config.toml
num_hidden_layers = 12
experts_per_token = 2
router_score = "softmax"
init_std_router = 0.0303
norm = "rmsnorm"
norm_eps = 1e-05
optimizer = "adam_atan2"
learning_rate = 0.00133
batch_tokens = 131072
max_seq_len = 1024
train_tokens = 665500000
Below are experts of layer 4 (counted from 0) of a mixture-of-experts language model. Rows are named router (the router's row for the expert) and show model dimensions 128-191. Each number is 200 + 40 x the weight over its row's rms, rounded and kept within 0 to 999.
After each expert's rows: a language model's description of what the expert responds to. This comes from a sample of Wikipedia text that the model never trained on.

# expert 46
router,213,160,232,153,186,160,199,202,191,184,271,161,196,208,127,164,210,181,169,234,203,211,219,174,255,179,91,217,244,204,153,170,193,236,222,192,222,250,189,250,160,162,209,215,162,161,179,181,210,148,171,249,195,265,181,301,209,251,243,206,224,290,211,232
Inner letters in foreign and Slavic names such as j, ov, u, k, as in Ben-j-amin, Eindh-ov-en, plus first, local, Law, Lord.

# expert 2
router,123,195,187,214,208,192,159,134,204,179,149,210,146,244,178,229,209,253,162,215,147,230,222,208,197,188,190,268,188,210,177,156,223,163,194,125,238,199,207,277,221,207,241,251,246,189,273,235,131,165,249,226,153,149,205,218,212,223,178,175,162,149,181,200
Opening pieces of split Latinate words, often prefixes or p/b after a prefix, as in im-p-recise, dis, ad, ann, eng-agement.

# expert 6
router,245,226,214,248,184,235,239,178,240,200,217,165,232,236,185,181,230,140,188,197,223,218,229,176,171,184,235,194,134,194,258,185,195,177,243,236,176,258,166,133,172,247,203,210,233,200,191,255,153,299,237,253,172,195,181,181,181,151,119,182,113,216,211,189
Table row-ending pipes and line breaks, plus word-starting pieces like an, ex, en, trans, gen, and compass words like North and South.

# expert 47
router,219,212,194,178,226,217,214,285,144,249,162,213,144,214,174,213,202,186,195,173,146,208,173,211,238,231,213,179,203,202,227,151,153,236,163,250,258,206,258,226,246,144,196,152,225,186,131,155,181,197,225,258,178,111,220,201,160,129,188,207,196,181,210,191
Standalone space tokens before numbers in tables and lists (Part 2, Note 13), plus word-starting sp, tr, n, d pieces.

# expert 23
router,225,167,170,166,166,262,196,113,229,195,282,271,223,197,186,216,180,158,149,200,169,166,208,209,178,170,201,229,213,176,242,211,141,234,181,211,221,202,176,192,246,148,187,189,155,253,210,235,137,202,184,223,234,215,178,228,201,226,209,200,162,238,170,176
Inner syllables of names (el in Celia, Celan, Carmel), word-initial f, r, a, se, and dashes in table cells.

# expert 15
router,189,181,188,176,259,226,246,193,130,178,129,216,117,252,217,171,190,183,229,162,171,164,161,178,213,193,211,164,181,236,166,238,273,155,267,135,252,168,151,169,182,131,196,298,153,205,201,252,202,187,214,163,243,134,113,208,220,194,248,264,268,188,175,228
Digits inside numbers in stat and vote tables (48.28%, 1,700), and the letter c or ic within words (Intercont, Nicaragua, popcorn).

# expert 39
router,214,190,184,170,187,181,216,266,229,194,220,242,185,163,177,200,203,235,238,193,232,151,200,254,155,303,207,148,153,124,184,160,189,152,127,214,196,178,260,146,182,312,162,249,207,301,170,283,225,208,243,219,308,254,282,184,164,151,184,281,219,160,212,156
Verbs like had, has, became, made, took, called, and with, as, from, into, usually after a subject in narrative.

# expert 33
router,216,235,178,169,283,237,179,224,143,246,138,153,194,112,205,139,212,178,201,212,114,204,191,195,184,160,242,177,225,181,183,95,191,116,214,156,214,285,155,201,233,148,177,237,204,146,224,168,253,213,176,196,208,214,152,181,158,252,206,217,252,183,138,190
Space or dash before a year or century (late 19th, between 1966, 2006–2009), plus from, who, section headers, and parentheses.

# expert 8
router,186,208,268,156,217,164,168,253,247,104,203,237,212,176,177,219,182,179,160,207,155,167,126,175,203,150,172,173,188,167,243,145,183,177,241,142,254,227,239,254,193,205,215,185,183,193,178,185,169,229,146,173,162,280,215,199,189,275,169,203,190,236,160,253
Articles and possessives after prepositions or verbs (the, a, its, his, their), plus verb-initial pieces like re, de, em.

# expert 45
router,175,136,145,291,180,233,205,165,226,231,140,152,201,208,122,200,220,243,115,252,155,214,178,222,237,169,163,156,253,249,211,208,284,210,211,219,202,228,204,212,217,182,213,237,193,223,126,181,263,160,168,233,187,183,332,176,213,209,212,152,186,97,195,203
Table pipe separators, commas between city and state, coordinate °N marks, and reporting verbs said, stated, reported.

# expert 18
router,236,179,215,188,141,219,227,124,247,240,253,150,249,140,206,211,170,195,180,196,202,134,226,231,228,166,245,284,234,241,196,236,181,199,89,228,206,171,134,178,113,278,198,169,111,222,210,268,186,255,217,220,194,212,211,288,156,204,138,246,270,221,160,265
Middle pieces like re, ra, ro, ri inside proper names and rare words, plus name starts San, Mor, Pet and numbers in tables.

# expert 31
router,169,132,181,159,208,177,261,185,230,132,203,218,227,176,165,145,219,230,164,167,163,151,187,127,244,234,195,179,231,223,158,200,261,174,189,222,189,170,123,218,221,207,258,172,181,309,200,165,235,301,292,177,164,273,198,221,176,209,177,162,164,153,226,136
Wiki heading markers == and ===, sentence-final periods followed by blank lines, and text right before a new section begins.

# expert 29
router,237,167,149,251,149,256,198,171,248,210,158,240,226,182,187,249,162,162,200,219,198,172,227,168,189,252,230,261,293,164,199,225,179,197,217,287,169,231,219,229,240,207,182,223,234,159,209,199,250,235,191,147,224,210,263,224,177,203,251,215,161,194,261,264
Capital T starting names such as T. J. or Tampa, and inner pieces like or, ig, we in Condor, budget, minesweeping.

# expert 24
router,251,150,167,164,218,270,226,207,207,177,184,198,188,108,183,250,190,247,198,206,209,173,92,155,164,223,204,198,175,140,172,177,119,197,214,210,263,254,244,137,243,210,274,179,141,260,216,224,179,196,217,155,193,176,147,219,180,232,218,241,260,144,201,183
Opening quotation marks, opening parentheses, en dashes in scores (15–13), section heading markers (===), and math or special-character symbols.

# expert 0
router,216,228,251,152,263,153,215,200,162,258,175,234,148,154,103,188,258,254,234,167,199,214,176,141,171,161,219,211,216,192,228,208,216,234,175,151,238,283,185,160,194,212,147,224,186,115,207,188,206,210,172,150,186,155,217,213,243,215,256,200,182,216,227,243
Inner word pieces of long technical or Latinate words, as in citalopram, phytoplankton, academic; also table-cell spaces and pipes in score tables.

# expert 5
router,138,225,151,229,215,148,253,260,216,192,165,139,133,238,213,198,159,189,193,156,233,206,191,190,222,174,257,215,232,210,221,140,137,176,250,190,196,173,174,162,124,195,170,215,203,204,178,134,230,164,180,239,177,222,209,175,133,198,180,267,173,205,214,183
Middle pieces of split words and names, like enn in Vennbahn, de in archdeacon, organ in organisms, plus best, Gold, social.

# expert 34
router,169,240,208,211,255,136,218,210,238,123,184,230,179,197,199,157,150,287,222,145,278,225,158,180,186,210,184,233,147,204,180,171,236,206,186,208,221,210,150,217,221,150,183,265,185,216,195,173,317,242,229,145,147,232,157,218,149,187,134,238,262,169,112,177
Infinitive to and modals would, could, will, must, plus table pipes, list dashes, semicolons and spaces in number lists.

# expert 27
router,246,158,172,162,171,196,230,245,240,176,208,154,237,122,151,292,235,191,149,195,148,142,192,142,268,216,153,212,264,125,188,211,170,195,187,181,244,208,162,193,159,180,304,102,231,215,208,212,192,198,138,191,284,174,167,183,105,177,181,246,165,242,236,218
Day and year numbers in birth dates (born April 29, 1958), numbers in score and stat tables, and name initials like J, N.

# expert 10
router,232,243,218,296,267,219,254,239,191,225,180,263,165,224,145,174,177,226,168,210,227,270,175,200,251,227,249,196,190,228,198,264,197,245,145,180,208,125,154,192,144,217,212,186,211,225,182,199,153,202,203,248,201,89,159,115,233,210,198,155,213,203,301,204
First three digits of years (201, 199, 198) after spaces or dashes, plus single-letter word starts such as L, c, l, g.

# expert 28
router,206,139,243,205,182,226,244,183,225,263,131,202,172,160,274,263,180,192,187,202,136,182,177,211,182,217,204,100,235,167,163,156,187,215,207,195,144,116,271,204,217,223,226,162,127,252,194,203,216,212,186,104,196,229,182,240,192,226,210,254,189,206,224,182
Nouns for periods, roles and institutions after his/first/a, such as term, season, career, University, School, Championship.

# expert 20
router,201,109,221,205,224,281,208,93,252,206,251,214,204,195,229,160,206,165,271,298,174,215,205,163,162,221,168,188,182,202,118,223,250,298,207,248,165,199,191,237,187,167,136,156,202,122,165,212,307,233,177,192,241,226,261,195,234,183,229,205,163,140,211,208
Word stems and suffixes forming abstract or academic vocabulary, as in expenditure, secrecy, Protestant, autobiographical, sedimentation, government, military.

# expert 13
router,233,206,268,156,216,213,248,209,254,216,288,86,225,178,211,235,237,213,120,116,244,260,170,271,232,230,194,148,115,199,171,197,175,156,154,212,170,164,157,222,185,155,205,205,202,224,204,209,135,237,190,141,246,187,133,185,116,177,290,209,212,212,214,199
Word pieces in foreign names and taxonomy lists, such as es in Desperation, Genus, Order, Species, Sant, Aust, often before a line break or colon.

# expert 9
router,233,177,290,224,198,138,175,208,196,174,219,137,207,227,139,299,230,253,210,163,259,229,174,218,204,168,274,191,193,135,210,148,258,226,216,152,213,235,209,223,256,122,158,241,184,217,223,179,185,185,203,250,242,168,245,130,185,214,151,199,242,198,219,217
Digit tokens inside numbers in tables, scores, records, coordinates and measurements (24–7, 26,810, 605 ft), plus they, well, you.

# expert 25
router,156,209,213,165,152,193,184,195,129,228,225,208,185,232,182,221,186,233,160,245,183,241,184,212,189,216,239,223,165,146,106,224,201,173,174,151,130,190,287,217,165,121,188,203,190,178,165,191,310,164,145,179,175,224,230,224,136,155,166,176,173,177,267,214
Endings completing words, like ost in Vladivostok, s, ing, ers, and closing parentheses, plus short verb-nouns act, end, line, start.

# expert 26
router,199,199,107,173,239,177,209,201,266,187,137,242,174,215,226,215,192,186,123,289,237,207,184,226,275,194,133,224,197,235,237,120,151,171,183,189,188,212,203,122,169,204,216,310,154,192,212,181,230,171,240,143,223,243,156,211,176,158,199,183,223,136,237,271
Prepositions after nouns or verbs such as of, for, on, at, over, during, about, plus pipes that separate table cells.

# expert 38
router,134,260,230,201,155,157,227,142,222,217,222,144,193,162,120,196,243,220,221,154,140,132,214,246,264,195,127,238,265,192,216,186,190,147,258,143,185,238,164,184,251,185,182,186,141,223,245,267,173,156,223,196,169,195,207,136,203,202,183,178,174,236,187,146
Colons after titles or labels, and second-letter o or other pieces within words, as in m-o-on, fl-o-ors, plus fl, Man, Ph starts.

# expert 22
router,192,213,182,199,118,208,188,161,166,215,246,263,228,210,217,119,260,177,205,252,156,245,219,230,177,220,168,240,199,180,168,157,200,243,172,202,252,163,197,128,159,260,211,272,217,207,152,219,203,127,217,198,226,110,188,188,207,173,193,193,174,164,208,271
Last digit of years after 199 or 201, plus endings s and is, as in min-is-eries, subdiv-is-ions, term-s.

# expert 16
router,219,204,143,228,233,159,188,176,225,233,193,230,296,205,200,219,235,188,239,183,246,226,165,179,243,204,218,138,208,171,209,208,254,256,182,126,152,183,259,205,199,228,163,164,258,170,267,160,215,284,222,192,223,259,171,198,192,190,169,179,246,221,139,255
Clause-linking words such as while, but, before, until, as, by, and adverb endings like -ually, -ly; also semicolons in lists.

# expert 17
router,260,244,171,191,137,183,192,237,226,248,232,181,228,236,154,186,178,192,183,318,156,216,177,259,161,127,175,233,145,162,168,214,190,253,104,214,206,173,175,230,235,190,224,186,252,247,247,122,252,204,190,170,191,174,221,153,172,165,179,175,141,181,267,177
Quote marks and verb or noun endings after a stem, such as held, located, performed, -ated, ordinal th, ep in steps.

# expert 41
router,170,237,202,145,184,116,180,219,162,211,161,138,254,204,256,140,215,170,164,199,226,210,228,198,175,190,116,148,202,155,151,176,129,254,191,254,212,191,240,232,223,229,210,224,179,200,194,174,223,214,192,162,246,247,214,234,169,286,218,227,222,167,185,233
Sentence-ending periods and final pieces of common nouns like gallery, province, father, church, city, house, often after the or his.

# expert 3
router,221,144,173,204,116,234,88,224,148,243,174,211,290,185,197,288,242,194,225,160,213,171,268,174,252,185,219,189,200,228,206,184,296,224,219,252,129,166,279,250,179,174,264,191,187,212,141,198,127,153,109,188,161,158,146,194,207,241,223,199,188,247,229,224
First capital letter or opening piece of personal and place names, often non-English, such as S in Sassi, Sousse, Sahara, Minnesota.

# expert 42
router,125,266,247,187,162,142,167,215,142,246,202,239,214,196,182,193,217,178,165,157,233,179,252,161,199,235,186,193,178,142,165,213,184,240,267,142,212,151,185,174,136,168,197,131,197,144,208,217,180,211,218,252,249,193,186,211,252,251,219,241,215,201,115,217
Single first letters starting names or words, especially B, b, m, t, s after a space, as in B-rian, b-orrow, plus res, pl, Col.

# expert 43
router,160,226,132,226,185,155,191,149,134,223,191,234,207,229,273,230,180,203,191,148,181,95,189,141,166,224,171,201,191,200,215,283,207,216,132,174,212,231,209,239,212,245,212,267,202,210,234,197,189,237,235,296,140,136,155,205,253,146,181,167,259,276,166,144
Middle pieces of common words split into parts, such as et in magnetic, ar in arrested, ur in accurately, fer in preferring.

# expert 7
router,170,218,124,309,166,220,218,222,223,166,227,169,180,249,197,180,232,157,169,154,200,172,207,188,203,239,206,171,196,232,213,138,217,136,180,271,226,228,205,234,264,228,183,192,200,222,220,198,142,225,210,147,137,243,176,141,174,122,225,147,173,220,255,206
The words and, is, was, were, are, been, being, ampersands, and New before York, mostly straight after a subject or comma.

# expert 35
router,173,135,232,235,197,177,158,154,178,162,161,141,219,171,251,207,247,134,196,136,272,190,164,201,191,83,223,159,196,260,217,178,230,264,126,225,219,170,248,200,238,213,193,185,150,206,208,101,170,198,160,210,239,165,177,185,198,205,141,220,108,180,211,147
Table cell separators | and line breaks after sentences or list items, plus prefixes like inter, Pro, non.

# expert 40
router,193,202,209,146,273,233,115,202,186,203,141,107,283,227,228,175,171,131,189,150,167,186,254,256,202,176,231,145,135,250,147,189,237,238,238,207,195,215,178,261,200,239,201,223,222,263,184,157,266,172,149,231,203,232,156,188,163,230,227,172,166,182,216,186
Vowel-consonant syllables inside non-English names, mostly Japanese, Indian, Korean or Norse, as in Matsumoto, Sharma, sagas, Kazuhiro.

# expert 44
router,195,244,112,234,192,228,211,213,181,183,189,244,226,145,259,198,134,97,200,156,186,190,198,197,119,172,189,266,239,227,209,184,189,153,240,160,159,152,175,167,240,244,197,274,193,171,239,193,237,186,142,201,223,287,140,159,188,245,173,188,249,195,196,109
Pipe separators and dashes opening table cells or list items after line breaks, as in Round | Date, plus line-initial articles.

# expert 4
router,204,192,198,236,162,251,220,236,176,192,162,189,209,223,215,189,179,240,172,204,205,198,165,155,236,103,264,216,205,223,175,286,142,158,226,199,201,181,221,179,233,192,152,233,156,220,183,222,152,169,251,252,198,231,134,198,250,258,136,286,202,159,268,174
The preposition in after a verb or noun (inherited, arrived in, degree in), plus of, opening parentheses, and capitalized word-initial pieces like K, G, Th.

# expert 21
router,141,184,216,228,193,126,145,114,189,203,232,166,210,133,242,155,184,198,166,214,247,157,220,160,197,187,266,217,205,173,205,191,213,203,178,256,236,224,184,178,211,168,182,157,140,237,201,186,125,232,219,186,243,248,184,201,243,168,238,228,220,228,219,138
Month names after day numbers, he/He, and were or percent in census age and household statistics, such as 6 June, there were.

# expert 1
router,177,120,185,216,185,155,222,180,176,192,211,245,188,226,272,157,217,189,207,185,202,195,236,213,208,162,216,282,250,191,235,158,209,186,244,193,187,220,220,204,234,266,283,202,152,140,148,144,157,145,246,159,219,131,176,176,225,210,193,289,191,179,100,154
Single capital-letter word starts like E, R, A, D beginning names, and decimal points inside numbers such as 250.4 or 53.05.

# expert 19
router,293,149,192,267,172,266,227,200,237,146,245,236,235,215,225,180,276,190,152,246,178,284,174,282,286,179,240,205,173,242,174,176,182,180,204,167,225,236,71,192,149,199,244,180,156,227,193,181,195,210,223,187,274,173,241,220,224,149,174,142,161,143,281,214
ed and ing endings and stems in infobox labels and tables, such as Commissioned, Directed by, Founded, Traded, Preceded by.

# expert 14
router,313,230,186,152,194,210,235,217,249,191,110,275,277,178,202,255,146,266,209,196,183,159,180,272,258,190,202,184,176,175,211,158,205,256,212,204,137,264,213,224,255,266,194,238,257,206,251,184,263,175,186,195,172,211,204,153,182,216,192,127,164,231,159,190
Final pieces of country names and nouns of role, usually before a comma or line break, such as Argent-ina, Malays-ia, politician, Australia, known.

# expert 37
router,123,189,176,211,282,249,234,229,226,108,234,293,189,158,147,152,192,215,244,258,190,178,189,189,216,163,223,199,207,241,230,260,191,193,130,280,222,187,224,172,223,167,157,178,219,171,152,228,111,235,213,266,141,229,220,238,269,178,249,174,224,255,207,85
Initial p/P letters (pm, px, pivotal), name prefixes Mc, Mac, De, La, and blank lines, = headings or table row breaks.

# expert 30
router,187,126,146,232,203,158,210,113,241,259,208,149,190,145,230,228,228,194,265,217,198,212,111,217,222,262,195,188,236,218,219,197,137,200,226,204,237,250,277,170,211,99,191,179,223,240,211,187,239,173,214,207,170,226,182,233,253,206,151,175,238,247,194,295
Commas after place names, dates and clauses, plus of, it, and word starts v, co, cons, Be, as in v-ote, v-eil.

# expert 36
router,247,176,289,196,171,195,231,250,223,224,279,150,209,181,159,262,156,277,196,140,210,195,194,252,211,195,197,257,204,199,239,239,212,133,134,174,246,143,201,239,239,242,226,246,225,201,203,163,281,202,252,221,199,136,215,151,208,62,167,193,185,130,180,167
Single uppercase letters inside acronyms and all-caps codes (TIPA, TIME, USA, ESA), plus non-Latin letters and accented characters in names.

# expert 11
router,256,241,259,201,235,201,195,221,227,223,197,173,200,226,199,187,178,254,259,234,173,161,298,209,168,275,139,249,232,263,257,218,221,197,199,238,206,271,206,131,260,194,272,230,287,179,170,186,242,152,191,215,174,252,166,243,174,225,191,194,209,198,268,220
Word-starting pieces like H, W, Ch, St and w, h, st, plus inner ip (Ripon, Riptide), in names and table cells.

# expert 12
router,184,217,201,134,185,185,146,170,168,157,280,181,168,246,189,187,162,249,175,200,238,186,205,194,190,169,223,234,206,214,175,208,154,245,189,186,176,153,211,213,117,182,166,200,190,291,259,244,182,203,179,215,159,181,179,171,197,207,236,201,248,295,269,153
Common first names (John, David, William) and middle or final pieces of surnames and place names, as in Lobdell, Edgar, Diego.

# expert 32
router,117,194,234,293,229,234,201,247,163,179,206,266,215,193,186,181,156,182,206,127,162,201,203,251,215,159,255,197,195,146,200,186,198,215,206,165,215,182,235,199,133,246,158,139,254,148,203,297,138,240,222,129,207,169,212,224,263,170,202,207,159,189,233,183
Clause-opening words like that, which, where, there, because, This after commas, plus pipe separators and numbers inside tables.